Experts of a small language model: 2 picks a token.
Below are experts of layer 4 (counted from 0) of a mixture-of-experts language model. Rows are named router (the router's row for the expert), down (a neuron's output weights, with its number) and show model dimensions 240-319. Each number is 500 + 50 x the weight over its row's rms, rounded and kept within 0 to 999. Numbers have three digits each.
After each expert's rows: "raises" lists some tokens whose logits its average output raises strongly, later layers aside. This comes from a sample of Wikipedia text that the model never trained on.

# expert 12
router:585445539551463484521463503439575436487521474527495503528537420571518509497556507396590419558460478408432468489467474451420429536547493505632447423518539497508591480563600480538518534440521473437540521532455498352525546516481526495461513513
down0:555493480511457484506554510544467538508525562462430439588518443531486443488490485441564562446514492468518501488539437578480544520349420535467495494462563506544392407470462365536531540527448394472494472541540535543484576580540551393537482529
down1:418514474552500539529576517505456513500465414533498424422493483491492515451480502423503443475472458507563449534489514513574466441485411474557494480532443472477469440496447532480514427542511598494546543365483567465486524588476522527528584573
down2:502485507425628386479454441509388534432550509508496441455580453451527513473507480420586524504548568498463438537525478528429443518500443434432510453514471502460505493512456489509502469556517503536546502525471536488552555502434535598507463517
down3:593506493504508497406522497489569464541465456515524499425606488413382459542476458455464488485519513388528505517535448473484497423627480471496504499439417581565621585490443463419561464452551520514478463445417577490455490433541478432524489473
down4:520539434561471619443515581497488492564480392482486527526533513534582443565489507514477632507573442482638497570564541490515458465513465532438481534420507452484569541457509455486510457464473403542478500371496463413444462578430478477481543486
raises: "the ", "in ", "both ", "it ", "with ", "all "

# expert 29
router:473596460525484437522557414453543458555450561452429524555489411458558491553416509556559398510466576492540569510579496408393459517478472482572455540503505537522521539593533454511466611517509394500477485513434439449527552584468518566462484536
down0:559519439527580504437478566470524572498459430514564538473537547533583562560527460514472540442489499535493543530578442602477523470516490550502509539465546479445521605439455528548516580544497536509527533428544495495495546436423567429510426426
down1:593469502447495469569437486468558525491472606379514466491522555551519449515433549543498528607605418524455435485476552566411525483444512460484481497532537568490459438483404507497559503446536509393456455524526514441537539490510498372429524495
down2:529510514498437404432537520534519526578417512562483521536518469545609436567457463502519624410546539456474544498525549535515592453530508426442587502406541449496550511487466538554552448512502546514542528499525550480477418430549391393501530424
down3:473565534587477496564415454595454349475474582583487480493445538501519584497553440491493506520496524588401532520537468479535562464531455546580470556488437446509553550518452519517571503446483594454434522484545474427528568552464514425457489589
down4:549519514402454504479510539462588507506518431456554449461458592536507493527531520552521425478478451579446523430539532435522486466634562433485505469476474557479517505539483575547534462431581514485496476514537569441455502424529433515450523439
raises: "the ", "a ", "its ", "it ", "an ", "their "

# expert 7
router:510503469497519547556538446577523463508451566544460492520531467600517518451566461523566481593413489575432567505527501434437463557534489477589396600467494420542581584548546503505455519542558392484518477469479447434422502609547427450549554522
down0:460476523443473401459612533448423518384518481465473462447544420511467479486586447475501573554442544558533600535513450498459447518528462455478518488474449509482489494531563524499510492395459474487452504524473516615365440445474513349502458505
down1:447549531468535491418441438474525532514520458457509575592401465558553501539506522521498507459412460531452477563492401580509457511597515428508429566563411481497464454428435497524440428495553550530534542491491492531482525553478433447548392537
down2:566492463602456495496490488542546508560551520433472515477496568548577508580375454486485484430494538529558453491570445445444476572430545474504449459555425529485506492391521455424536437392485571523533486581555518511570535522474451565462528474
down3:548512499515432481490418544498442471540460428566435472575486505461507480469562515571535520569489461547554527559495567502580467542581660447557468531441512412578535420568414578528491550513536416585551515502471433589491468563495522391435515494
down4:521491529551469494523452447568492542585520558517481478415473486505428467530463500510483563418386429486433433575471525536499499559489454487626482498561578449564435557543511535375498503550519426495518513501455524395407543540456434524551448431
raises: "and ", "(", "in ", "at ", "or "

# expert 20
router:520611499500463537529552415516521468576579543484471522607546510638527537515490455470541488492466446483488491515497539468469443555472513521586513520528559507541443493515590545459552492545510433466511506457494479465378475561497464561523574545
down0:518531499507477483494460525495516374489504542455509532521479636497514513542538533466516564525410471510548579464571557505448489520462617545397528521491477526511453577571426441507528489482518455557509511518519444522461445522526438482428497513
down1:508422397574532467477531441435453549505436523470428513461505519483439480563458527583427466477437466537502441542503568516478512521533472451526392456401463511512470578453539569418525431531523476547509525424471498491502431477654553489501611618
down2:419479543493541494515510426483484522498557513503566494547536489493491451514471543552556517544504594498571468528444432516478401506496495504489461520498470473548543497464415603426478468497470519514452580434475577510445545540405468517545485501
down3:551477455472447497438506430532571452549443499392438483523465500512429448519469540527512478458516484533566475484581519552470593487488494446541522493464463469532541521531536495475504389461496522457419455518586480474509412535471547559510469526
down4:473523514429545462511532547542520459529451534450533539456545509485438542449454525459512429534509537506419445498496505385476460522580456486546476505521542431496481548518500572503483447480504561474525505483529492562529551426553493574544400517
raises: "also ", "– ", "\n\n"

# expert 11
router:546437467591414456555541424511582467427485524498420476534543503516493570544457569556551385572444442489535514585602550480456501607571548565569550452543600437568486567506561456455569504519426438459451565509488453462481571563487527504569456538
down0:484465502457467510542457499557577529465399556519520529520463432507534480611426436499536491442488456625485446498489504462469448472468484589494545477508538591498569478534488450477532369517482559510523537522453502484429545516579585555437531507
down1:538529542424555590553422469505495488585487518506500409483495456492579510572555456551498473490437424468530500521526523525410454537518436425449503516506490598500486558537431480555465472497460517388479499454487451593541504534529376523447496527
down2:504522515437565516611437523486526469474515525508586583555556547509521497490483508404498540545509456634475593488490537465497504491491554518419483414542489428506605500447440442514480513437517474467449561565469532547511498510594510537433490493
down3:491513453430458454416533509512549550593459511498422527557408554541427524444461450514547531495490568466454539585605582506528464409543456560521392491490514499543557469504428417509518486417529561437528506500471538510431459474501585561575607528
down4:602444535523494488469546375495472478453485510482483394563498538490501555475514608539544548538488459566611516533499536555532462509497544510519550422486351438389491553426597523519512446525437501479472506581517455411520561563498505522455441480
raises: "by ", "age", "him ", "them", "age ", "by"

# expert 17
router:531514480538415539552551459439561502527503554411453461547511442571486450577419477523530478576444539514584512549523544386435372510665448462515440526494521436480493529508574497517523421559466449535462485521523470454523582537526501515569519495
down0:546579484405532469521414462580465584490490484569516470450625576533461458529517509494411480503512480481504466484483497489553424497445552510579518438532533502518538498485451426455576545446583554484527454545533537539491477540481479407470564514
down1:606520393480429534547536518496522528523378484484391471563547433499547473448460492482479538469553469466491512483552556416528469374465409442534479490370483505545443442443527526507490516536511496527537453513488474506399444489529478519407483504
down2:529458498514510452515546524524525455504511464516522649446415567585471488497492459506454522552483447478519516515518486394545562564469525605647430495433525382529483540442539470415443473467523498413468523563506437461452546445518523524501496553
down3:531471434458458572364475399464432635548462465453463541568528519488531449422470480480495457458384498516495473484409520544517544522561474425413554479497544504526508472511443499439486555432561536530478515451527415576504476542497413478534520411
down4:421523572489546474559475559482448519505453500518456497508516513564456478462493504629521561478521644456523439484513485456526480491526459449516545508543444588443468511469555554497495511479440575508567482461472617451538441567517483505526582538
raises: "and ", "(", "for ", "for", "en"